config.toml
routed_scale = 1.73
beta2 = 0.99
train_tokens = 318900000
Below are experts of layer 3 (counted from 0) of a mixture-of-experts language model. Rows are named gate (a neuron's input weights, with its number), up (a neuron's input weights, with its number) and show model dimensions 192-255. Each number is 128 + 32 x the weight over its row's rms, rounded and kept within 0 to 255. Numbers have three digits each.
Before each expert's rows: a language model's description of what the expert responds to; "mostly gets" lists some tokens that are sent to it at least half of the time. This comes from a sample of Wikipedia text that the model never trained on.

# expert 24
Field separators in lists
mostly gets: "\":", "\";", " Oblast", " :", "\")", " •;"
gate0:075111119174087144116161136168104120129110111144101120123105110175145129141102135107134159141151110122034197127123101115114104153169093106091084158143151189067083125159144093109162103128150079
up0:134136096152142159159104116111142139072079148072112078163113163130132101144124160094140120095106149157142183046143132106166140163143191165066125116080098164118149098101155138192117112100127071
gate1:105080082155095149047075100131090174143103166105117122183115131096177123143140094171163163104122097089168175150088184110181122156138055156105120130171097161128162179156068074129096148143166137
up1:195067180175128171161161129139144150109139149117152067150119126126151124135066054120081109128102118163143117152100087145153133082127130158199154154132084170142132193143076200120073161148133080
gate2:119127157129087182066149123124115179154138146124117100116125055146167132099159102122170144155207098083160138124123095108129070148077116084159071171128145147103098116113125094205156110105136159
up2:111128146097117136158125180137159098172109150141148130100075134158114079150072128132166091178105115207120112091164150175087114154190114113121128089158040153130072173221094068189125120172109058
gate3:197042084171183133087116143111113181132136115156091134171107110165139116051195133138081154113075108098127175209096175094116125163086157137145139147111049099144143118140117170080063197076133165
up3:154111057137172139082113189146075126148141143149108149078051101145122156106132191149114127167092150084164079118098177063164110114155147100135100103151086116184100119124117131117124193078184149
gate4:139080134148112140146155146107120114088170126147149155122167142128104113138165098151122148061085174131120220146116174076083143144117098129107142045087144173029148142113090125112188125124126116
up4:128132110173129124111144126110149068134157188133176167083146092105117130103135145167081176073132171156117190128143180116127143065125157138116110155108075167113173071070111155117168131145146138
gate5:150120094135106130125132077113074102164145142191183115168131148110180109133115081100098170110234137137105114149147156140109138155107126146130202093111168085132111129087110191095091147126179111
up5:119134125174143135103123104116153159111126170163090118081138129122090090135153156157157111141103156148148152096080114144131099138219123127135083128136093177093096164156130102144126103132102129
gate6:120100113118198231112119127131104110171161140108136074165130093121089118190089153156052167026136101130145178160048172121125159150149162029168084113125139066123173095068139069135092143113109096
up6:135109127148102107142139108146174143148100096198121201131139225093102101139119164156145128131117158141134107109151144176098197168140134222137128138064121127146148159121079120152183111068126151

# expert 29
Table pipes and copulas
mostly gets: " |", " •", " was", " located", " situated", " were"
gate0:152104190162109186115125149097212129074132181111114096092056174096169135132159141159090150095158162164102057109133168091148177139069156098112166161139114124087099136046082154128087082126106100
up0:181104142205091159082142194149160135135101108076117097119159174140123129142137189143041129090139145168141102159202190118191097098091143146126184173130126139135135127072072162127133143172063096
gate1:067149087106055112069172120144123134070176084159132144124170120070131125107118116127139109160156119120145132104079137130085152104162113132188119155132158134032105122142106140095116089107123138
up1:054100095133116116145143148120135110084119086105106072123182123162145140119097150118123108153144143130149120124103092108151176100126116077156106151161182112078101140166126148101149091088094151
gate2:108097081152074074090122125157128128213124104162093119127150117173080142117140168120141115144132125093127174152095101147124061079137139066091067214155107112159105120105159097175135176105133148
up2:117139153098100109115092190069175120150122115087146145138070098150107131098153104122173105156176149180127128150129079165129142106090132100091136089107113142140096128099168143236120149137086139
gate3:115144150157117168102175125154103100141140146100119098096114107101067139132098123155099138172144156122127135074149249147094139083130081124111139065174172121108213114123057150092126145086157164
up3:110157135078235109092182135089142133093188125159154123166097133124158141141144153179113107134081099075083169183077065119107109154130151150163129091112099147125076173132137105090066112079062048
gate4:083096116123126106064098138141170125111166117190117132150110113162151155134143087134096096069141146149106122160070138108095143162159166115100103118154106098145099123058141121190048133061105119
up4:185128175095139091168152092146177205185162085116153139134125147103084130084129141091143137121129170080152083117109115160153115124159131147113153117100129151103160117161107144123105176168140184
gate5:091139148216110136060127151097107113158182110153120183099164149107092122137150129169097134127135092117138182186133169161052077120095125115112127168122174143049090120132061087135158146066117123
up5:162178109101115174147128116129121131036137181088133143152081143091149097141108135168117141105123161144098101087120119135147122147162105156149172104087103092127144152089132135072093115165108096
gate6:123137127143123104135096102123115111125165159193109168138075119151134121124159107110168101121152140139114112061147054129066138135153103148178142117105089196127087133134142160102139132103142064
up6:117122116111092149142100147088118146106110126074112072146151137110166123146146111123115177103134165174137124174105131121167145161113180101100101123171126067136183109098121088177118107157138151

# expert 45
Foreign name syllables
mostly gets: "ij", "idd", "urd", "ylv", "ör", "ž"
gate0:133156079129108102067121145160084095102105137064145109127144155103152129181134107119152118119129153194076127114166125111123124128110136179123144091130164166094070145107161133109175140044117096
up0:147116126122111106105095182173091139145094110073125129142130088084118158104154139111106137132183108167160107099138131124090117063122146157093129153142140114143133146171141120084145161087103129
gate1:108151161187128203099084141210148107101118168144107119143128153108052149169133176087129122117091180176123140134113115103108127115181119164085133101129093089124126082095120122142149143119133088
up1:095138153140108121026173142185110175183122116167129138191160144118104121165107108112055176107156104114123123157103153125149119158139122119139134181079187078118104055133175062103119117100123151
gate2:149155076116171132206086135150117114139158124143103101147092134122131115170126179096155125129091186130098149184089111123099125100097122120136125114109117163153132135116177152153173122153174134
up2:107070095166157156143067084128149188104160154135122151151051144093134113162115149106128161107155153177144090132105133098134182096214133177093135122135100148136123122096107109171150154156150136
gate3:111185068165091110078255102109133127117087112101154098088145132117170161133155079155074130141142080156116090145069127177174140160163160107179162111109148122113109131085154193121144122063119086
up3:084104148114140137158160164125111139156090134155081120096072100138168099092152150125153145166106119093117118115097093158117081106133102089091215131119126165162154103150126145111120185111155178
gate4:132114086127140126073123135232183067115141153131119128149112104126136182145125190124108097069141096099163111150101133171084119093158134180088241136155131106112140123097097125089137115107112121
up4:103064130107127127096129134160120141185122125123154165110146145086111128167095104106199131147166065178110141156106082138118121169123094090133105209099140096152106139123172129096160156081178115
gate5:108131131123119127089114155141097133138106109173134183161129142099194082137068159076093101096157128119109090163131119062105079184113170156120094103132095092113088133072131163166159140117164144
up5:174072091112131182128116119095091096133141174016146112079143122178089107137105112127140182105121089166146166143131099147152175120119048101100125158102165136164106109178151110101074152131131092
gate6:160173160162154132118191122130121070151159111087148180092108085118133143120101114149149150133106137059193115176129135147141098136152101132159168182060029128116085142136146111137118149112151131
up6:179132145109192160100140132121137130143111111148138122103153077175137157121137052149125113141119123025145163163148107045098113081133083170170140192108107141128099149127066124104183139103116145

# expert 59
Part and membership words
mostly gets: " out", " due", " member", " because", " List", " composed"
gate0:144139134145106129165162072128158165121126123118112189123207122096139094119105121111127187128128122071154092167095132112071112178141085099091164024111159131112115057081156093100152109168152119
up0:176123128131148128102081077129191112079077124152137135126178161132136133102112132144210143136069133113121138224084101161124104140175107155098208126170110118170116156106066139150130095088178136
gate1:155155126135089126095158172126084111151147126112184132125137125147157148168146116109136154121181138212119138106137184089134134088098103133174171086116159111087084086111142204176150135070101145
up1:136121149127134128130131142149129120083152117147094171077153121137152138121106186204135127104110228150175145142130101105092092161099139184100183150116104157126133163083089107139128079107119156
gate2:110143126092169173098149088131159132146105123174142135067216166121144161145155087112135137168073162107098180117153133156129068192121113124147125140135089143119151079083111142099124117137092092
up2:125131097103092154105178173097165144140100171143116190142160177143096177153069115183099143163084150123142118170121122130087128146109118110142115201108099116101165100098072059121121099108128093
gate3:127125116124107156121160156145125118130121096180154089118166136192142160117106122174079151169171147149105149061175114074090081177141133122108121148139133165157052139137065150116136179086124152
up3:153089173119177075165097105138086160086085149079161122159107143179133107124130125096198103139130058097147168158156121110123133134121104092135101054124093171077160072129193142095102156101126165
gate4:144137162150122184050124170200072155139142098122151120108097136144173149073142123124107142138126169116085134077093189096171084049121122124173148111124139094126160125134151145125137176099123111
up4:101127170205128150138109126137124158117142128153108140096123136157192164081105128121181131147130139100091101114124120170144081062164099137107127155132086144114148186101081088111112130132162121
gate5:134164134114168190103069077120102163171096110120189108140135151120122105131102053118114138089147052133158155151155093109079187115087118059101106094131130142177095133126105174123124079092177060
up5:143146086122143116108167114103102109139127118138171143107199112175157106079131088114143115097138073133090133146111118071169171098098112115107147077154149085192111082161131171170092122160130130
gate6:107119108105069150099107172087179111127121177191089090118144118157197091179165099164204137056168144186099138106115135143074120099119098076143176101161115146141102040087165175094142157084122113
up6:129134140144163124140128103177102134143104160105136119155060110115107168077077121138083138140133096158193069099126072095106176138154148165110098108129121108109139176137042095132139110183097146

# expert 48
Mid-word fragments
mostly gets: "ucle", "EA", "'B", "aud", "ymn", "aff"
gate0:145147096101092086155096160099139159148139109144161157129120127096096124116137132147158171133152156148147114114128132099080098124120167187163109169103079085051099079039151146097160081187172138
up0:191115164117118137113191137152146072123136088111109157135169123134147130137109223088070122202118121124105128162146190147079094141136088153141125080143156135191120172139103097118119119120159169
gate1:155124152131171133153129136121189115136077159089167083104148148127138123081135126106150106135155159148098158133127126131156109134091134141192157108185160126128180047105118149101126105083124124
up1:087113166180107121120124106170140160145189144147080133137129120095142135129061101124110173174116136145109101122111116075087098103145127193153106180065080164136109169182124130142106105169134123
gate2:089144158108133069130130090107173105118056123155128154091115180167172101082105100117095132100131166086112063106125095130162141136169169188096116131127194109094136187081156127145154101120142157
up2:137101107187075155082125191104146192138130077153155126070156110157139115137167118155101113195174087095172150139137105137166139097176135140143099200150134115154105182124098102145112069161106120
gate3:128107077127106101217127126156195096116124074129139154107126107094142099119122092153149108139112172103131111125106100118078167183086113150122122121173075189153151093091101193106169084168117111
up3:126158140172115187133141146126093111119161100145143115181151130161102158132097151127047135168123132121165115101132191095162059103147108062127145167163111088135080157140147139110112085165126170
gate4:139172125133158100149193202123131094162158111125119163161084117127132117125097063146138113178189147104173130132118077146115167113109092084139103214134156155133059162127141072112109147106117114
up4:151100151115151121095132188162149078151114138122126097186130113163120137166118123133135140141146087119069078098112123116141042112125166075081115037148119145135113160092152165168106204091131113
gate5:129088107112148100087153119139088112160091132131107129111119098180129142171061035101114140130187140146151132147138105173153151108099097168185086139109153097153116161128137122129101160163149094
up5:118125101147182179092136081088110128138151159139142135150097158111131127146088145126128123116094165091155150097098151204163133118170162090120086138166080136097140148134091104156109202060129125
gate6:135167168109102132122142154177069094073132137115131147159170143137156067121136104167097149128211170130125148127120114146116140175134093184078139125116134106117108123074105210094125092087156149
up6:103122192114090125135123115091089153111081149141125123131149108153126192097138145136151126085138104161106108124177141128097091102156175163098179183102105156112095094106093096104138168128115112

# expert 62
Proper-name first words
mostly gets: " Mid", " All", " Grand", " World", " Fort", " Old"
gate0:103106130126114065109086135176057087150101123089134152137136048097155164100152069182061151166222126127183092115156135134127076104168124167215100142119189131092140170127116112140125114116149082
up0:103138134142116060144133118100139165146129143105134133189079112158130092092115067109181114143061143118149149185127066155136085215138123199092088095163107128112150130120162077160142140123137165
gate1:114152101126070151143145152123121141125105154074112116157160082135110103101109116112136170111109171157129122117149122131103131136156063103130174100121125126149148055094151155150176101191095141
up1:195168166130125140161036054120153157159160115106150119143087144094159070069100167091161119114089138151096090136132112195145076082113153118100126070108117108137085156144157150128155041160123109
gate2:142145113090157159117131024129124159133124134101121117104104072139069150155132128080104137110197175157177134105100100132139157105110108128120150143114129091145194110145215150091138101100114173
up2:077125135124207113135118075130128159137147148119129121089140109112118137111139104117089113149102130068141109082140131156153110148128126138141204114148098163169165140088172165137147119155107146
gate3:204099199185063114152168134153148138155087178168103123068173147128138150078162127124144180064110131128120101163130148138097147067157111125072137060075165134098119133122091141132102131139152103
up3:169130136096109102151146116120105124164172133140120117121145156103127135142206162103137137114160105141141034100138146095107178191135181072144067128113130056178160112097151142171171091086116110
gate4:104116122155128085125127105116121157119080069105134082083114110168188112111209091162166103167148120138090110128095184157180084180173102069102087159127104109094145148132130134120131102105179147
up4:135139198152111197120132194053146094123116180096146111145101043148147079135098128147114124123187097098135166155141105128102155125113153154180100209139104143070069111074112142131056168133163109
gate5:133148173102205125143169127120134055159146126172169136160108165166121058128086055112137075168109097111113103194126112113123116121120137096170163088098108099149125152095130150181164140074190083
up5:158052130130086098113156158105082145166150124146129135123103132172170117128172146149147144170113100130068133054139107156136143185095155165134158116135140188131131112144155152119163164116117141
gate6:181088114147057186179126139144126105125129153119138123136110162152140117148172139139152147202108099103128086130084186155166141166152129156155130136123154133136080156123134100096141097103122102
up6:124133085108158116097157153121141099186097090132131079117164165126082121167190124131133167164182123157135133108134174146104127058130096102155134128162101121147090178142138129132170107141111138

# expert 11
Institutional nouns and verbs
mostly gets: " announced", " government", " Award", " Congress", " awarded", " Representatives"
gate0:093164126132135138095157109151133111088192129124108113103150152055111152138046134098213086096154171165112136131133103131133124129127203137197116132131153108138139140128135166136140139085167117
up0:175098137096135143149156145149153123139135089182150184112153116137056107133103151102094139184123157083148107166122200140125124085072072116081054117138148155145100127114107108134155105094101119
gate1:120122229150096159095188117199110083147135114139109182055107113144162160131149116149096179152121151146101149086123170111134051103103185069129102145161140117067158124092132122147089147103101105
up1:162133056149054136082173194114151145144171094100156118144122166110074164150038070095131112095106096130105146125112120145177152104170130150128134114121133085140125136128119115127100139083122140
gate2:134096140104101154075166132127073135157182119099108134115186112112131175132097140063095109148115127139172088118173149098113103126151131170154125155097130112095114146153150085154109127097156097
up2:154127125134100143153128081100104143069046120111127109170152113105149124152151205116128170127163108120135187097092156090159154114116071057107140141145111112104171063113123130076099090115124205
gate3:125128160125111164134140105141127128101170126093132095117125150100079126167123149098106150088133166171055109111165171085136144170151127166160147118119165155161175047094122141086173150144110048
up3:095157148119083088167131176107116110168111088134146154117189130147178126064126078110114125162142135183174129070144087095165080093086166090164120173161083079152124191144132145144146126112165135
gate4:137137070082143190135170081109110156141144082133131114102133148090170037136126151151167128141122174132054175164136107139070142146058142187153139162128099222118171113101141146145163125122165089
up4:169190114144107128096120103146107150107116154106154096134157134036130151165170142181165146122101163114090151151161086132144176130172145172083141200120090176084113134094095113115128146107045129
gate5:161122136127147115052122112113129116109153156148138139074118144107191124113127122181128127090094211161048156134128115098111115091110109200197185112132144128088128152121116136117165120084135113
up5:101118109151099095155128116149087094132123131156120120145078127139085120150122114099171136177142088090159117111132146152126183138122163063091065161085115124146131117129157123121136161141146169
gate6:118069132099143119138143126126071196104145098165124086137182098135100107171089089190139138105129118146108154052106114107178137137135170076079160154113173120098129131073183170103113156034174086
up6:149113176169118107096215206208172093195102135155127120093112115182185180045123144057092131117158141160113182136161062140101061088159118152150089111123120140119155093143099148142120122149129129

# expert 49
Year final digits
mostly gets: "TAR", "osure", " Fame", "h", "]}", "ove"
gate0:085117112110169146066179121116105113150127151168126133154098137079134209184140118140089101139141157144054067101147190159154166100104130172130154151158128139108146139063098172130121097079152078
up0:187147117090181153185153085155158083099127109147161171123131195156141137160095103121089125106106098064061138121125089187154145164095090125145121124125140126103089147095150138147074106127128124
gate1:125106102133112125122104118045114170141108156145114117046126198143092058183077120117201131141108129111149173155093114158094169137159136128112145117049088171148140119100137160190140119099151122
up1:121154131122082156083123107174157120149147144126167171143111128144191125147145141131111134103141187131159049118160127176110155115170114140163089125190122131181125149102126135118187097122134048
gate2:186161124196159148189139174083138133118072149071146121142120147147063123090104191169131142145096179146141162178118133093166120127110118140106175122150053164107131165123127107151109092127154135
up2:124139156121178167110151056126141064127097128146178170114085203131116021096148201186126133138130139147153161134119179148105157176092135079137156135134105108097155154151099138125132090123166191
gate3:141155151133158119058219093126136108154176106168133100151151133125128138148072090091105115162127117118145106096140173141129159159115153123161171091091129113106053148098128105076140079041132134
up3:154143115145096135109132100161151148113095139209102096133188188149117161159141062117121118098126067126135175164130200068127128166126108103140112125052119153110110098103071114152160161107141100
gate4:113115094120122100076142087094069125148160073166105178116112086125135136180184080210135106086108157140114181095083181184147165168119140096143183132109132158141145147093099130127100210077162156
up4:073115176109151148144127123166112065168115139184085102156141142122081130097172095101067150124081106126184148131079133159135153113151112185183107152081177116098097158104098124116147141111136141
gate5:145151144148139111130200174171115101105155148137117143097122140135117140145163144127194124136103104151056126127114100127124046169115147118134108132081138102103064085114165104099154094117105099
up5:085144082119108135191100164140067110107088145119103132203195184179107104095136160112135127105143143206141171172164155142154160155137081128130145172093140049172107134083113131154154064153128114
gate6:116176136076129167169174148166103097155110123160175167114124139178123092097056125149112112144136141190164124147083118162111151069073123102153186078042096101094150156135080201149151160129199121
up6:122129100139158141154062151161111139182123141118170117191153143166131152119164149127148127115098144116176160102101149127121130161156143134141111115229110127109163135159131135116080158127152141

# expert 52
Plural nouns and quantifiers
mostly gets: " various", " several", " many", "-in", " schools", " across"
gate0:135072071161147123136089133135156175106104143192099106117197139091155082182160137100124141068169109148106189156089087091088084110084144155108146140119074125155145162092127153114093175174175118
up0:131139095103120161119087115128080123127081156135183105133199137091105115147149091099162126055139058165130162119099078127106196181082143112137187086189135092210149054083152146151095172091136140
gate1:168099175129117118141149059128025097120117151231173170112136102186148137139069171153178123127129140071176105200022160097104112115136104147136093115088070140083145111162120090106103171118187137
up1:123133120093130171110092120130135171146070113083176168132133157102154130130105147083137122150085147124142157119131123106179108189146108129188050187168099101101122119137091107136124140053146084
gate2:077086124155204106159041158128100148159188116130144117134155075087136142165170107129175106070081118105111112115123145092102146173147176178130091208122108147150093106164145123135163114159089130
up2:154128151176089194215169106092147104080115195167153132170105136120130107085096121146086174078116161125168090131107145141149130117157110143142101134155192125161174120134202186128121143122128182
gate3:110168040224106207096082140145149133070138124088123079136054093210117112148135148133124106141152125128093120172144082115159099149111105145123094134145146112102132120111064111116113089131126093
up3:086143151158106131171147181134171164155152123112160068088093111128097127066181085131135146247135140115148132091087088082155130084114113080134115069159151113098149085143190153093102097120081132
gate4:096084056126156112152120111092070132160181116114138133144094132131120179204181128107128091122116098107110084118057065139129105188132113053146146096133186170127108137107102134147123199119167122
up4:100122112125166129103113169166131149180113130104116079210122119133150143123097161156174096110090124095111126121093059109089142172176100169118143137119076146088139152083125129088144157109116121
gate5:157098141085159166160158168141102155105166129108159188160139114136151063101194114088057164126147087105159118157098166174125139114128052105076148058110172138050113127091135116140143141161183073
up5:094102128161156109128189124159151073094182104068134083120114189112123172102109153141137160157140157168106190091142116120157158098141121065096128124103143149112055174161142150148152178130147077
gate6:154087071070115109121112177126102205097136107092077163108085150108184127127172161138051123078138116128136146116100136155191080153121137173114113166162129149104168154111167140170114104108202189
up6:144161205098104150169119118168172155184136126139173080119133148121157047070132130206167135175127120158151163116108162155171126051122137075142156088094121107115129113111106143116150092159119141

# expert 58
Capitalized name beginnings
mostly gets: " Kar", " Er", " Dor", " Kal", " Dar", " Har"
gate0:161159134158113122146141146117103136157080115164168175098073128105148103132164113136144133144173095157122112074102111093165122122111119119115140045139125125148112076064190199120144159147142137
up0:122152150153119099161139104134146144124046038088134079125156169116103072111103133124124109138165119129208114163147083116137106093178123140087147113128102106147148101094141106167093152138119145
gate1:117122116150070104088104110152115094140139107106138183152105159118161151141130096155133148138157093165106123103134121097128056181125158125143102084128151154119101138182140147100174113067144123
up1:122114100095122168114118132075083096148131097136065157203098165119157160144158119132123153132133113111132083109119069089112080117074182155223089140129137184134082138160097108169165089097117117
gate2:043144115108169124163136103103115124178135105138200080114116104138105141114160115131144131169164103128104132139094158171115095131114107092110129119149104093117189154081131161157133174141167178
up2:074104160132130176166175122072111118124154115123183111155081077158120069158130119151140133135121134090075190175103165133084134069047146151132139128112096105111155101128129142167039159164135051
gate3:145139155123142138195082137097150114055133145131117083140183151162120116124138125129131100110199119119160146149148128162092143115150072149128128113137135056138119118099101144135159134154122105
up3:152038151161079121122166106166149255109069152116135105076120101141147153068142122142115161162143133193155131109115131111135117098131097108113105112110181158082138101113084153096121118163117139
gate4:095043149118124117164140123106165084128122118169186151130095122137174112172146122119153146158124100179059101148109141113102175172125137167112172103083110206137091136066116175106177094086164101
up4:110163094168053157097180178131101146140113137113144145104123072113130093130147157175127178107095194140098116086048159144177087118089143079105086076091137109114117075181182161141104104123123143
gate5:168099127106125092102177101200125105096157155159107132160099165115147146133153119128081117125117152136144083131095179118077124139131113184100157100174122183152141123091129144124193172116171116
up5:072142079124143088142102106161070102115165100123134146144106119106167085105120165104088132133186141105172119086163081151175106115109127123157076154159150073105190152089149115074037160130135168
gate6:141156126147162179086149090112123078147133126106147182150136113162094147165113133143131156161134084166126157163109120144117158175190126126123193124087096097139110107095154106140133159122103112
up6:130096145164089087115141116145133156117092086146130047150137095092163145094167117101104100102134129109068147099127184130162129099091145166146105196124125139129091115111102170143166108108150151

# expert 37
Nouns after the/his
mostly gets: " club", " wife", " father", " album", " province", " island"
gate0:141207137149075116172111192140126090169122050098089128144142120090114140051084124181156119124158093183115136161156121059151160067100161097130115134138083052135130097102164149089137176102090148
up0:137180089099169124101060138072151132127198185086112143125166134119126122130125105112151141146107097151129096000069160078114151104075125145119147110117044101126133139117095160199104112108130144
gate1:177180099131123110182139174138126049126106103143117109139108095145136128108083176150194089064136115089129170123147131094163117151140107114151130151093073130115145105085103147075156162114129155
up1:160186121107105128111127167131112024174105135067091167104158146155121114099070141104149082076112131093098142129187140117123089171132123083115137129179133122182071125113120169093147160119130134
gate2:088155153118125109124135139151099074180116136127151146134169121148117134151119135132141134138127131109123116121094124129145157142115056133115177184129118139121041126160132119124147165092162110
up2:129125123111206148132083079113110122138130121100153104115099153098159187158126131088122129130133150153102147127175109092168076126091150064117139000164092118121159129111135168145090146136134139
gate3:188159123159155061115111181114152091107172139162165124097097118094138094122092139134164144164170131126098099159086132084176145120115116147159139133137086165134086095132124143120161121076152159
up3:107129076145132135187127071147087110146104139105137121138140065123111137082173157157124114120155076192121201117157119053151070133080108107103060117148162089140147039159116151134106165067104138
gate4:128137132169126117096057187141185145156143168149123097097143103161185210126132119135118139133158123150116087111166120041133097111178168114121139081120087154154128137116107123152112130101126097
up4:099070109164107147119130067160081043116125087138187142115099153085129111147146128085136175118182119096121138186091147186131183140114110181151095180117103126137104037145128168119173097118145122
gate5:161163174127122100152071131124159119081127114134079088176127124121120125151089121169111149091180119091159100102155134086120140138118111178181176191120166048099118159089111094109102116147089139
up5:165188158099130076168075141169125083116145106185096178141113129164156131117115107132163144144116113102183083081144128090092132125082101123180141204133146083112105191090119114143102144137142139
gate6:095116052110122115126133124129132080115129132161095176115185133125137121166137176127114115163168118147111181112105125170134062152102154168080169103129072114198147121062155142075126171156136112
up6:138159095091143147154115187126120108104093142158117144106122152161093134159134140233106125131160192090117184182108149112091178151164191130109151255148025153126144127120101149101103167147161100

# expert 3
Descriptive adjective completions
mostly gets: " both", " major", "-based", " largest", " traditional", " large"
gate0:089175120146146128126198057156099136123165091120117173131155148061150125149126104133125146110134140071103124108122147126058117086131075167211168124136101110145110121123174087089078122078246065
up0:103149176092104101123154051118102143120124160115087123126139101067101096175164133124124123161183154111139144114144156100062082096106046104177144068130111095149086095113168093016123107169199109
gate1:142018126129195121140131116140091174099129142149118110172108072131086118159107118191141108082126174140105081097164095103121063185096096178107154197148086109160139085113082168120116100110120091
up1:114123142196207119096139133101048190087089093118116154191112170163132107188143183151095131125123141054112119132099179089105136160165127162126156192122100134107110198164082155146138116090121080
gate2:167150131110035114203126161124137132118121098156114138184093114113131119052081108084077112086090140099130126133089153095091123145126110151190100169133093150128091148093113125156144167105079148
up2:110176079031091154146093151110122136076145101194076127153118121095113097145122164079094139053107128123123117130088140209170091138138092089161085099122126163149100152108131123137184119079039108
gate3:158103079128126106110178082099093188133065132139131085105054078113149218119162128084119098176106103159109091139150165121137052162134116110154083091129130127097097114150089171114170094158146141
up3:125062157166118148136142199089161159138166142147108066128169142149115105166053095156160113138131103101114145132190137173131177127075154101121144191083153109158124170157081101105144102095141154
gate4:171122107187127074145107133132173134079082110143087069167117141108107150057200104089130139106196069133153171123121169080096172233147120082047131130147126110090158156142186159098085170161087158
up4:157044081100160067103132126154098110084130156186153122140189106132117135130111121086152153099102081153072097099112092113075133113123125195126075128075129117155148167090172125168107132108131143
gate5:185112143117149136160123130165085102133110130127178182073178135119094161145126111104151143030148142179083211132140148077073138106107103081103103079133076122157096081116120106094101141089129145
up5:189139157072109079092171125089109089115131091132134192155207139150110136137070084122132115097098150115086138114157137127083135080078168054217052124101082146169058141123131120113100127058120142
gate6:149154095152147123107150157161059129082075133200190108051154105164147131104084105121055146078168126119112134145092158021117156104124140137170133138124093100158144118096099169168146125170126170
up6:104050115113127094114133115114155055161168074116099200169105147091116102163170147125169102157070108121081115114124136213100119186137145160087127103129156145095124142142142089126121150122165109